Experts of a small language model.
Size: vocabulary 8192, 64.4M parameters.
Experts: 64 experts in each of 10 layers, 160 SwiGLU neurons an expert, 3 picks a token, a softmax router.
Below are experts of layer 2 (counted from 0) of a mixture-of-experts language model. Rows are named router (the router's row for the expert), gate (a neuron's input weights, with its number), up (a neuron's input weights, with its number), down (a neuron's output weights, with its number) and show model dimensions 64-127. Each number is 500 + 50 x the weight over its row's rms, rounded and kept within 0 to 999. Numbers have three digits each.
After each expert's rows: "comes after" lists some tokens at least twice as common just before its tokens as in all text; "comes before" lists some tokens at least twice as common just after its tokens as in all text. This comes from a sample of Wikipedia text that the model never trained on. Tokens count by the router's weight.

# expert 55
router:447454457435555446554558545544450440547557554536532551553457551457547551444544456554453446445457559543552543547547554442555540550441564545557552561555556547454447448462482455450457455541453551
gate0:455498486507460375497554582506474539521495456528462433456503511453522446540469550472430487548492539647378565452478485505469514437518519485537496561469541529529520533412531443571427491535484476
up0:524506514533448514467425586555413434583531486454576552522412487572504455467518440431448535501503479506564456577466511518468475456502510531593541456540498517483469486547433487532526564510479411
down0:481487575458540510591443523644566495462490459552557496408554479511511448466499516490472524491586495476478492479570507504445614493438546485573462543531543541467491511592465509469606475505547451
gate1:454507536503479436536440463452434488553559446363443491508578527463567478532547481485503546443550512490508574557440522583477494405555577469534514407540479526448561541457477469510565592544436507
up1:471518447510534488542504471485619508451455469553431540518545445491461573520597513425686508548478489440456513523594501535497544478558428553440474502540407492555514488484514506530434544541572453
down1:518546380570482476587427449522505547422418506490416527573605428474486434509469590504515587539538506495530426437529435478552517432500433521521517441512621527522528509504635503569484441478556496
gate2:508468496497598575545451507529511536544501544529429446521479505469468518471487505568569529498417519470465504524492563574453517509476512531574519483509521488529535357570536532577566387508547440
up2:600528521534500529544573443518549523470458483512482457526507567577562553596491582430496505521521596485582541490516431418494473499535525531446468557473452498426382490486521520369427485638572493
down2:431469539518465537517416474490497380518505495553494561509452472441595469522589517521531416466464604453573518545446455445529482544490475508471483510449476490391462513537514518549435558529434520
gate3:518442504457538576583564496512480473473517415492533520510526593413533501478520577514542497438478459423569407432485490443467539489600450467457466483506519431401509437495528491595536452505450475
up3:623546519456440590515501499521438434515538459460449443570508509515455449568460501490601393430497425575480494541420527453456550535409467537484484522488557490465528533516463538532566447533502549
down3:540535411468483538450523557528559519533479422500513501573418554463459484596438527502471504486466498480546442481529529512479514556599478546440435480509505587477413523527423548605489597532519457
gate4:476460483496533515501522552501442544432510524593491497421552449468527406483443565503523488572537603443431555554483498563516516576575516480576367451500532602489450584516490538462526509539458586
up4:445460472549449595519494481494544484506439479512536483651503457537496492491509393454455437486504494402446549522565457497513541444542503694533517505391381502423564496383555443501487445482478549
down4:516559465540553567532515439405502442530483575605488483600482539484446546484495473533463487505643520467504489424531504560542583534544468546474494454450448490505519457471569425514556413527509393
gate5:502444499468498437498623433508560470524508611517540371513449422456487498551536499504496502553481512578488597529487387524570494487572508443475528549478475434487548487479513549492500499493514432
up5:450582644421460442452575450413472594474428504506533531543556589434450528493542486545460486510415704564593491507559508444437484573573493506489501369544566550507551467442508520468511516428515527
down5:488496535496581455460484464533457503405445574455525485553526516428538487480465444507586506480550515503446461407449481530490522596460516585411426498537505536570457435601460632493516593594564482
comes after: ". ", ", ", " ", "% ", "in ", "on "
comes before: "\n", "was ", "is ", "were ", "201", "202"

# expert 63
router:439450443448558458556550536556455442556558551541528552552451552451552553450550454552447453453461556546550560552558557452549539551456545544554548549546552547450444442449462451445451445551450546
gate0:475620386471450499535449504487487455466584585520513473518476472477588566456508609431479500477524483446413493419538508454466427615460469427466445514455505454463512468411548438546425515528527445
up0:469332552430426402413477469500534484464493476549568477589470480490540579484482498408490482508506470565509486506523523456538553472482472521478481504539511514518511502518483447423467442556592475
down0:455404493370523527637565526480471436516536482582491600468568499510421531495521522491471546510511477463493417589479485433537551479517536449492516399507522501530491558503565541494486507529519467
gate1:550571549425368417605555584457586478565574420543446457496506511501605455516502552493508582548500488492536523489515560572475463440525452542489547517568511461582507453557474475444504515575433499
up1:418535495450470499536560485565513500507538448485446434432517456512510505508514516548449508469447456457513350538483470587468549500466492547439537515506498503523453437535493530560474572552441493
down1:552513506429568519571443564468493433534513553516496507509461476460642564511558460469541383535384517461530528411529506456500529481570462477441513491563506437601465440603538598445446459498499533
gate2:528503538503470571495477516525535418576440511547517461489541444436533436491460476439525526469461568509527518488499561626428473462478546525480552534531575440446544498591526484406519491473472557
up2:549588500519547526456467496600487471487458492544457477471557513414527429430519498507464450470417423508546470492447468405529411478495415526483509500578513535443489549461590517510530544497560521
down2:442506465475645488482484641491434456464555507500487557434473543520495568454530490568578442440502513436479369533495522577501447515544487536402509511485515430404494494556546445519584530598489482
gate3:513476493507541443466578438456433497501543438385493542523492559499476481448471469446547522544520454496478534449466496546460479492483584486527501603438492449482490585477507503466485550404508448
up3:558558505490541549502488441463537445507370488531464488507514535435379484401568549538365471440484503468531533491487448422521510536456587522459483483625490479467525530557524451514513568562479540
down3:515457429530522519524480416459604502465518602553526451483483446672517534506548496560526487436532503528499393495585523499587415494509530512472556449506459462451480518438522526495475563479552453
gate4:492538430455426495478489527495539577429521505573509419447452463546560533507370536466489497593522531537482541517606470359477452563474486512413478483475482500437554532497437549489520544616500575
up4:485551476433494602479491426608512497480571567480564541372560526462548458489488496507520514471522447532555466512466521536496474502540480495481510530505521494577445485468453441446491469424480514
down4:481521606534563542487472533523491416485591362462546552508518522581523500498523509459503449495547454479479541537500512492440534417477624553472484531493477500480520480552542521449610511543537455
gate5:517393495444477494527448468569511488526589437576498489497473408487548508506536503558481451459467317514514513423473523425469391495459564441505493461569409603580551484531533636497481519421519558
up5:499527529583531453480386493460449575554574571480423481479478528588478496613434495501414429526486498566587511477541555538431503524530554534578505499373494402448373555437516500531528470446581450
down5:599612512490531528492409464513499499514498516580518435486489599435551453506488518407535541497490530471422475505431521491568552576508527570545481493439485501482515603477528431529463486537534566
comes after: "|", ")", "==", "===", ";", "a"
comes before: "- ", "| ", "ed ", "es ", "es", "tion"

# expert 46
router:443463450445560468545551540551451450556545544542533550541452553454560556452555451551450444451447547539554559552551551448556547539453555549543555552550556553446445452465501445450446449541440552
gate0:557529584468500574496529426491667510494516492377559510444456523594532452462521555515552492472538523412544463448407463622444479512382568567540371550458507472531444497464489490527488461459501512
up0:497540634558554404504467576492552501386487483482492431496500543565495427430605550406486421512425526499468494465553504482500485515492578540565421457522495479539429425507452554507493462516400478
down0:500531610546503475607395477602532517508523517612546488495528569494407515556450449502443556540446501462446473533491462424418430551513467497547539624526477611525505441466551558489462548497488527
gate1:440499485471491568525440445511525472548493531518563579462540501575492610585572511508471437495449459565538436553496547495503499615499453466575537493485574466527521502462543480568471454486425535
up1:461438560454388386497473501457529497522455450508459496450533443542633418441476485453454489460533509508535558505489466418526474520546492493443425496399496613544522461568571414444514492492455574
down1:527544429475442558548543560408431467407544476450555532498393547517446512536450513592474555495504565573562492516476500596501536459383463542487468453628414544510486576497504496525478539417530474
gate2:506441449476485485481514369554578515406517484491534417447477502413595478421487570521508442472510436424567509488507532467488425463474530550434525526503522524554570516475538434488596512512485586
up2:537448573539431481447538461508521466486495492449478532377490588538510416424509391524518397549507468510501482543450542454427501577505522641540524522420472483541556557346510518558434556528468554
down2:572506520553483586531566505503505497461489459500444541629457519509492573487484568508564553450651506517512468506484569513465512577511502497458474464435575531550389453438402526614492518531513501
gate3:498536496527483597528561533469503531411492463585485467449510474540511514369484533589511434443584501473467504493401605549505427563514487409522528538486535515462553512570522464483548570475475460
up3:515535546529464506476583518476511445514545403503479466528487511460416453524448477522407467522473548515340526472466589549506440444488534613471436504435432540497495555390523462534470466367463506
down3:525443520486518508446529532496542567530525470489571474454502563509496524522535509478528611535555482504559572458554572403531505572530506380543448560501496483528456488438435557450460522546500457
gate4:441452449522506474515444449460494551552480522475478458533531493603506459492517405539468488502490449489536452396496589461478631518484516430609528507530523543541474476527498497534521519436485491
up4:508575428484488410510467460514448584611496594508498450522521315491502495441502458455451527475532410507383513460500541529484455411554507492589621546486511388579508429568557459412425474475540489
down4:531475545539470424490520564564532539514466456449495546501496463415580498538460458542549493510457581553479455424492493501588516457482515498419519550552557518511461465476575437481648476546519442
gate5:499451497440476509480479614394484490553512497525453546480555516357454511458463541459462471542498475537562395427488506520514509497519521540463504558476542492504465552632486417499518475451581371
up5:544526558502489418500457514528524458631552490455450514459504430462446467535491504382501499583537497468560442500474478478541488448462525530507548504483545573409510555545565518580531434490456493
down5:568427555513585477471576474525451509471480468524433539549499537476409499473511542537495543492592502520516426597486422488541457486487558495483504527419526447488520551560538544495548512574472559
comes after: "| ", ".", "201", "–", "200", "202"
comes before: "| ", "|", "(", "– ", "/ ", "million "

# expert 54
router:438445451441542467547552531537462447556550550533522553535457551457559556443547450551456436442473558542565553546559554453558535564445550546546552538546551554451450432459471452457447436549448538
gate0:560548546397428540476469563349471425500502505548510543564491447466427539492484572523630599501556568591432524528489437521464531469435467498421518500513490575473458540501487567442499557535450538
up0:468490447536479499505434429373502477560501556578502465516419409479583544560475510480466460485507517530534506484456446461423448558522472548386465578531552539488528537637547485369552487464497514
down0:507507449486500587566533483517457493512448393486530471472402496483502484499552520501498510544497426481591481539453517430504472526446581559429569536489450526536514471547476469447448426480457542
gate1:454577494594507478498568572457599489547503537545498502411476406518488473520595484550443500524545470531606457504422557538481446483491511433539497531590461510543527471538538448473428449574535496
up1:485489484469500487414508435448522475405446504564462619522518471600512524538497490632472629531532469506456515540477458505504474452518520509533553377552504443537535473506488516489486518556495539
down1:484579583492566470545488516485540429383461522593523379464543519493578438554511533552473526507514556590477519445475547481496525454492527542537524623486537470472559409542414425409413524427532514
gate2:486470463506555467477540577523427438546606531413495432493505453503515538448475439443564398550640582477500568484496448454451539454485512593433446515415503481524556570518471601611449505510496502
up2:480478486467576416524539552490433500425495454390452515523434522490452467490471514562473587415416502433487499448554509535391589500465462463584504472492489537502482459567519445404414495438525445
down2:368492539503485636436517549492511481445436519559462622415542487538492448582556475485534395558500517517405452604408492481570420516527493498492466530519491466481556549533620523493472501565563587
gate3:583430466595493556421475544533633495568489550499546516496437426478568479500397460525563480555536528494539444511486496471557606517395492487477478510450546393536431466483501498435532461497520437
up3:468513532496491507472576559490487536500478453456504499513542558588536499452513511479453537579582555397518531412534501432455617428503548534585447561495500533483511501479449459550578503494518509
down3:387329520554502502546453498469464481513570581493568496569481467401563502458619466485482469455446487512493482501466417520538451480615491547421471498502514444534549538528507428477541457517482549
gate4:460496459546402493544470500491492501489529524586538448459566526552599551415411419564444483476444522502436516546545401452483546536543414457489507454512524421477453457501538494496477434495531505
up4:483483524574561474546419462492483550460465438477500509534467539500451513453433450529539509500473498499485536458566517477428649566516501458510461455529531436560473459551518481458530420557563540
down4:570549493518508541468535525509427524451506520463452491519445433493445425443527528471399563498561584447415477506396525539580469458528577503521438507490526468435457509440489501517555423463527543
gate5:529500536456523366582482537442537487463589488498453560515507486553568408576445574618481487578416474504537529507523471432488551462417509542439454407473484574515438471444548565516494464481502550
up5:434592470552441479443379584356489486435561523541521482517546407523526475556489438549486396519498499531497494527550497481505484398469468528513492456541457530441456540493486434498465566509506437
down5:500462498521421502468449512545567433518506535496530530453460545401489585420481448554493446523511508428552520495536431436517541548495507537442462565399505496502431442436491521615556543551539484
comes after: "|", "| ", ",", "; ", ".", "201"
comes before: ".", ", ", "–", "; ", ",", ". "

# expert 32
router:475521485442528394526504577505420502495529567539498602514474515445567504542493470552432520480449511505524557511503514556474486558435519548580512543547547470476488482458518395419480476456439647
gate0:543481544470505536488529494506513407525550436473503454533495508482501446539360500613497570506537523466430474476586474445503502493468535470516505479578463518538539444494488459537537525487404516
up0:456500491496479490589509545509607626440495512506493565487536499605528485422498489448533436453495511508555481423520403515521521474506563507455498454464529475420513488432470630462474442472537471
down0:512420462496544491609530490465522502535550554474497456558512465492512531459603495510520495443512506520486624380435479474528523425531457503430501463453534451451461475521558540494494435544531469
gate1:520510423492541484474535553484540475395542449492476435498453503541575477504480409509400509475477548536582514421402476448469537480503418531616464447528484593476522557534443394462433488526538519
up1:567464470548464577477489503521427484587515439478517439492485511547550456399444521576485492537451530477561480424463550488448448535456407503506587461453479566454494409544500459494510485452562451
down1:511486460524508541487497532553414568468502376700504535477417470499493508432455514507526500461434471503513458422389464526449508512575507487469538525571533539431471487504581504576516507480570477
gate2:595444498539460460487436535418472466453483498499507473547463577550487527415521498466518444547459476553450618478499506488523527442504533506573586495574551495476581492468513525446518539494507486
up2:404484460547560556552528545528638547529565540478521506345484537479487493505476426428393556442518492493500513448480487524423480481543477492326579586428418526472474489526517389529523455498362496
down2:558553560528556520524517454426510468513522547479486542519391464504522509534491536478500517441470503477451428458531590503473513405530454596506479477448459508471477465387533529558392464532563481
gate3:425468447471553480358480478501449495445556576523546368471490497503499473515557477458549458538556433496492452551418425505442536582457574517456569515538451435492483518454496538607509382485473556
up3:474552431512472439436521444568432410415546505493530424472555434498559487566580487435459478575593439541513517522409506505514517510461537523483511544469421494499499557500500461540484413534493613
down3:553509533541537463507459567393478561511444530534504487366530454532522581561497496558437565462403479418580460495415490433508568481477466553439505433544443588508451511449507524458583599472475515
gate4:567508540457515559391481511409556484524454455565467415512451479477534489488487555507437526469477570490415432561514495493477512497461564601461618557513499529519454511470503347444542568507517452
up4:530464568484416457564562482573484607592536486503513484478624562568490578449512470493581480446567500567543525521490581494574579500490530592490506469471467454410581503547525488558583488463608516
down4:533474529489512544498463564544610582497453484568486465476466407501618487495473501449511412470546555489555438563572511473420473463487655533478546563482467469469490532432491457471604503494443411
gate5:504494542563624483558452568458454619451511516508502509553458457489537512480417464436474501427471531524458508506436580469396553562594533412508465453452497538618528498521542478570378474568502391
up5:462479419554500534566423586549457492564494508555488547437445431506527482580429537544563472475499501540484480498399526478515539490454462584485527565473493528571540503476490424504469422477503536
down5:457592490502432489415479471496432543470586501481548520500617450425510468591442486504486598443492503529529547469624556486521529517493572521431431612564535545441549564616465451516549529551547478
comes after: "\n", " ", "0 ", ") ", "1 ", "2 "
comes before: " ", "0 ", "1 ", "1", "2", "— "

# expert 48
router:461468434455497485575534607530500488524533562462511541510533486474502550511521359573484394475475533505525522513528515504519451514505517518572502528502516500390404465532499487469495386517463535
gate0:569519475563417494579560535433443469605588516483534578427556454456471485516589496471504483585525550490529504534447507505457463488500602610589470484377501461451519510507499512469487603538435538
up0:421488450392563503499577483520470523566373506527496477469536502524530491524427442477490542464552422506471483476529516532463529498544424446508569451464545507491623504499489491527432539468538469
down0:507567522568570539550495434464371458540526498540475483521433487546586461503584578397515530459490461490560512532472458391444587528519474554469532537525488458542497513525485535443578642462502506
gate1:453513500460574505464480547579505476442480602528488510450453428577478443470549446559513524485514466453531524573456446428588534479508376496454486524472584497524559440477521472404524465541500461
up1:592481535483520549409437497440452448430588396492499418486437525528566541517496543629646462588481596472584531544443627548510495480496475444527572439455409527541521555490484395525509522388465481
down1:562507579506468537511508515579486514483509505500438457431384476485558422506589458594525506427571423464546478537547546474550540514597557498501503545454544469505552462506578477470565550474509509
gate2:567460489452532470396458516497470611549548493499530493501544527496556559511487518431512482563521509512508553559528605551464507563604520555596482520587494540536568524452463436496505463389652459
up2:463542447514485469612534522463525440480447466449511440455493467598435475540533520519474577429503416576555548434448385484500419485493517440399457456505571531513443522531465490558491503562369533
down2:542500491524493530558641506477479459538532462540453416562415502411487534609465513434453493460545488449460504527505545424522458523539527556498484515529637454410547483486445483502445511498494536
gate3:461464513471523494535510529501518481527472562531508498512485604436580491573502530550480639481452526555439516517488399389470494502575490437455515582443505526473514534548507394480410407514541569
up3:487546512454455563601422486498536460551423629532481473587534564455585575541493426478457484437521535525451489433515474567500516536488459525428512573444385417438532443555517492428536492487508572
down3:562607566504523472463437501426441429495599484460523500553554478538479562437512464456523469533537469491442493496498552524469552514425483484453505358498480470517510509492464557521493574478475473
gate4:465413513471570454496577488511580529631544530489551459476528474469599424525562626472379514475530552517549605544456507483530547474606635575507516538491569510519512565523439507507482474479467378
up4:393525496499555487510463554468473437505469476464503523489501502457531467405538493496519495495493500475486479516467406580460444502553475580629572496475449515501548548485488435414485419519477536
down4:480577437498529522539418531413438415558576546468447519527452516532530475418506464472505456476422433521401485560470444546473500547529466563578513487494496515440546533423530495418501402548523500
gate5:592564392597506478506511507446550518501461456483524441495524565540419441506509492480552438504500436501462573463504407504485480518536509586592489487544447520561439505508503608401537536519544518
up5:474501483416393460460452520508516538473463502486420528433477524508430400496519517496546548616494532416476568464588509488450459503587544550518566518509503532535511482485484614462508584583494448
down5:440466515416482460386446482592540539501488534523532490402564469541463475520417495502483516389575498525500535437535409410533474559433439498508643482495508427526421581462453569511495508493602423
comes after: "|", ".", ")", "==", "===", "="
comes before: "- ", "| ", "The ", "In ", "==", "He "

# expert 7
router:442451455455555464549545540542440450551548545527540549543448548452551561447552449550458438455466552553552557553556554455552540564441546548548551542558556545447446452461493454454449444547446554
gate0:423512452549478556507531549491524538537433508386437492509480501504479551493458497489549471522558424522521529487492571530561569483470532538358552457435481434494505557410507430434582529471517430
up0:425554556587492574536567513487577483525587506532506442558503510563537571478499527457456498457506533495514530457566560477460422580398453446468463448435587568550543413436523548628481490472440453
down0:579526538504585538549499489572489458504492468657575473504540466406468485446537447556510474564496545499460389503555448518410546513500497563593459479559504538484455578513529588378464468526621459
gate1:556424527524483566444561490569542484513504509481413471551422479461474469524414515517553452498508447425473476484475380623496518505486472503533430507523507456419500487494514480579549486515455531
up1:482573473560478537551469415477526524488501510423386496485399510604507467575571425486580475508497541477601539546497470494502446455534480459547520461524517437458493500603440369520505509624575425
down1:470498549431543518511504542518481582471498479524512484471516457484519541548474599488507488472506499524509412488584483409516567541498490512506478472472501473402549565535559485467568491501455447
gate2:456496453469469507508374479399453563503501512446532565468471520485427537487484483415468547443554502544409525433531504459506363380481456504387468517504424527496490530431498520543466471504472522
up2:479421457467492500520557482612473455498543401537458486475477482555488407479541553417588541455500473511468531457482532514471544458529452529491522437514493470444522548450464469506557460563520585
down2:440496442548411497573436559428453505430516431567526539507539493465474404466491522615411468512468500454552429542487503420511577533562405493539587471477527476397575598518447418437497485415518510
gate3:521495514556487469459465484465480510561593499560561466479493541455448519525594453495415505518530425478544556379485446529447444423542601502514540535443526476475500482459527510534526491505609404
up3:466527518508544434478513443444487515501484442468525512484542352469515576502488416479536482409459419484538536454520521407454463555421558554554579502484407374458503477513551499383509538555512387
down3:410480504508489483509471517527518507475513566429520541563398470432527628404531482523487424517486457474484457463519484572580434521453465483530378557540458544499496518528495518511566484561475532
gate4:557362491464512527460490428517499505573541525490471419550512465498485417462496436586494462546538526524377528459453503489505462513444503532488602494563463525545471525505564511597511477434557518
up4:588488535495507432500460553450458563564496503523507542558618490438453518431523551464524426493359479498435456520536572477525531581511600505518530485510577516570444505499443517484490557506560523
down4:469558448430493516592549501506435533516520542464535493432509570502454527517510493489576523474563512531466515419559481583459547451445506502450575537466522484466495488475525547544579508569522540
gate5:517627473466495456526536440492466469494422431465531417533544466361427507441493431588529459480475506491464418598427588454551573423504544427586489482492467560399535486467452529463497550529524520
up5:414477528593528552448571462551501430517558557542597479572518545497489496453429552525475412597501451619581462420575458502482434484483486513488477479511495518491518489398500507438473534479468506
down5:492471549547457584637549533454504558453547523588430526531537529521506464438440487432546477539477535416592519521557485539490526491387413521537476535553453510466513513515480496460586465482535419
comes after: "| ", "201", "200", "(", "199", "198"
comes before: ", ", ".", ". ", "–", "th ", ": "

# expert 62
router:447451462439559468546542526538452449555558546531531556546455551458544549447554442550444448448456554555557559558552553442553534553443554549549555545550546543450452452450456448454456455540436566
gate0:640575535423559524508492452454457580519512538510551484488518527533515510478499519488532503530497475440551441493472549571510444470582501526556522446542443598487479492457477533515489538511389542
up0:414444402436481473449471537622481495539555513555455558497481577524421518592479481503564547470528523541551532477486613471522464518469549577478429523575475483548505551480515425516442512459516495
down0:587627454525477493479531506562373550550489424464526412520575492477543504473482553490403548477496435498477469481427481494519454498507489503457522467466499499531555391545501578568533506505439587
gate1:384495501518511505496514495566427480489421539470576522427451475536468576581522480587472551498519535510538530532514507514499488577486458552534485412518526565460503551436424470504549436459463633
up1:374501425497569434454430516553434454476560441492499537458509537503560575503515450542460538462475494576522588506547471533542534517390405544491432513478495422520533534450586490605480489589509481
down1:549554478497479516455509496551470560516535518525503442551485547372472521480451515511486488539474516491433542460488540537432502541519439502488601531528451502430522542530493509514455494560605485
gate2:416538536553458461535455528405429520517524431613476505511483469513449483551612471604458469580521501504541482492507438546574476488481457479491495605562493418516507531573454504547516489473528578
up2:444497461561445427537507494512455506436487478418470604504534559482482451504510374599547508592493552525486452518584441490512565482440472459502480539420525568488564465549494504549493447397612441
down2:470550449445551543507427503511543532437573481550415493501437597432563567484477478553514448564451447532460536522518462575435454531486509544466420503482394559513473453471527504630557464536477616
gate3:523499534528560473568502475447553503534489463399435494452517450447510542425551525514497535473380587539469479536509494501655615441422488414494462441421524509549552578420446472483500519461476550
up3:533551488570416385525515513502484440514555395535507527380492449548494420434477493415565489506488588478547483640513511472524495432481478544564469513507440517407534549567484467411471578513465388
down3:565430550490465585494480498471497529648522549481493467551552573462450470440550477482579487502559568550446473524451415553556419474491529530438433524519488548491515524533528550520534469522517533
gate4:453591514475497558493596497600519599537507477490468506559584597437508588486532433438598449540519490473371468550479404596482454504514515549530406501548491388432467527497530528534531495535501505
up4:442541509460484475515463366634480526508484520430495426394447406503463575406488538487485496447479551438545500484443511370403567515538480481504549533475463504538479452375583549482388462494462462
down4:508529482449514427456449531473438479481605411536500497567495565555503572512530467473535582498493553530456500550451500518566387517465434486476472528482476490474473465499442511516474496530584507
gate5:512442523547561522563472583508537617509412580521467343477508446518605613418552507477502464482366490483437552552458504397483615595483560539497473518477487579486517463518485493475414599496450514
up5:412478598529539459470547561569487441493495550407495536490505520549409411478526525517450515510496500510544406563554407534483431390465497577506480481444525540522477568487467558532459515454465497
down5:528455466568512478421530447478570501497490527502526599572400493591475414509595458541476473511465401488611440463511500489517480540496533507473483448442453509399551549579520422534476569538528558
comes after: "| ", "–", "201", "202", ".", "200"
comes before: "| ", "|", "\n", "–", "; ", "("

# expert 51
router:439452448447556465555549540540443435550550555547537556540447552451549555448550454552454450442462553551553558555546554443552542550455545544549559547551549551443438454457484448457449453539447551
gate0:454652486515566505525527432499488457422541504503479514456434556554451476529598475537615520507558428557548452514464454335459496523472434529446504492533524468450510500552496521539519606504438395
up0:491408556577388579477559411476488573532444572487465515487500507515457495436511577471550439499536619514457494440487547510445462479507493515586446506472448639470413514483518517488616505535474478
down0:504550468489472513502556493437528488445557525536518413431582473464507506520560568454532469502584409574540578540475473476470426519490406507486391585505473503563573532542545608526488428506422585
gate1:522504556486505503444427527488537524459513553485511470494508612504541528500520534471537457474505523406503556494467530481530528502499499487454525569495388469538522466458479457553528400414549516
up1:529515480413410424454551589441553445470511604423365469434539468485458467493474527424417611409520462418582540488533496471439521478417490416504515463460467543470513487492482541587450443450523570
down1:522535517475475581463452573387479407478526410486504450391506499489497438431497474496462475510456533448495466472487511567592469512470406451549467465492481426442399446489419446546477488500500526
gate2:526419463493565468463529476540530522544471525484484502446478488505475471507579502446503443430475505536569452560626459597493494453577497497522413483447602490472492515460395546565556534418559521
up2:493534483558526522509408504563538494497580550415457529457497464585488555384446611460526435471400529523574499512535499556557457428450460554521492434408512468510494487438474551546509502425418495
down2:502454498390515410436505520514499468387463473481441511441469622451545528560617501385491501517510525538535577456427498512461490517438474417456470497456438545469533557520562433563578478547552524
gate3:556608448499586487542564563477561519447545477471425480573435565505424491440467438525496573442538578492492450532552499445405501470497516463544476509520502511518437466473471477496503449436530394
up3:512440446537532516616545517508595564494513406360519578463437475426451406561536500473443432494542467614459497438467488489452479527560526512546543476502493504466457506511500507544483545453483470
down3:551502507459509488505525523491523543511577432462455527475471509376437584495568401531498496391552502461466534506464597496539553553474516543486526508502526517523547455520523453513583483481538471
gate4:491514390495538541537466470437533549461505509501430457476456539416519578426496475449483477439483498520450460489437574481396408528479631472500516522512480505564549591527573539607560540468441524
up4:463561537520406564494493425475455543433532490459520512608480404523520537511485433511563541493461485488522408544448584468563417503484498498569548580435470437467510500339481427432462445520545583
down4:472491485468425405523554529501407526487484445380472520443495489499472509427435539505423606462532531525470510548491563481432476464441440516472619593453493455447609495547584547469524551605537468
gate5:541446535504489465486569414491488439493513527448543491508587538571521509531538494531580380473551489540479464548490526408608441600497518552440561477482522547548446458501459533445506553468591546
up5:662477431545487453518516531570500495517495476523556604443542490470493557520469547513426433441407475494414526487480411533438501564571465480455475497536524535642535480412549483560521544545463434
down5:513505518372501474529456542414449484461542470536517564470527459517560516510520466480486577482456472540456577513452557556562484470463542458405484501518476516499471427579424482506477490455506511
comes after: "| ", ":", "–", "was ", "his ", "202"
comes before: "| ", "|", "of ", "and ", "to ", "in "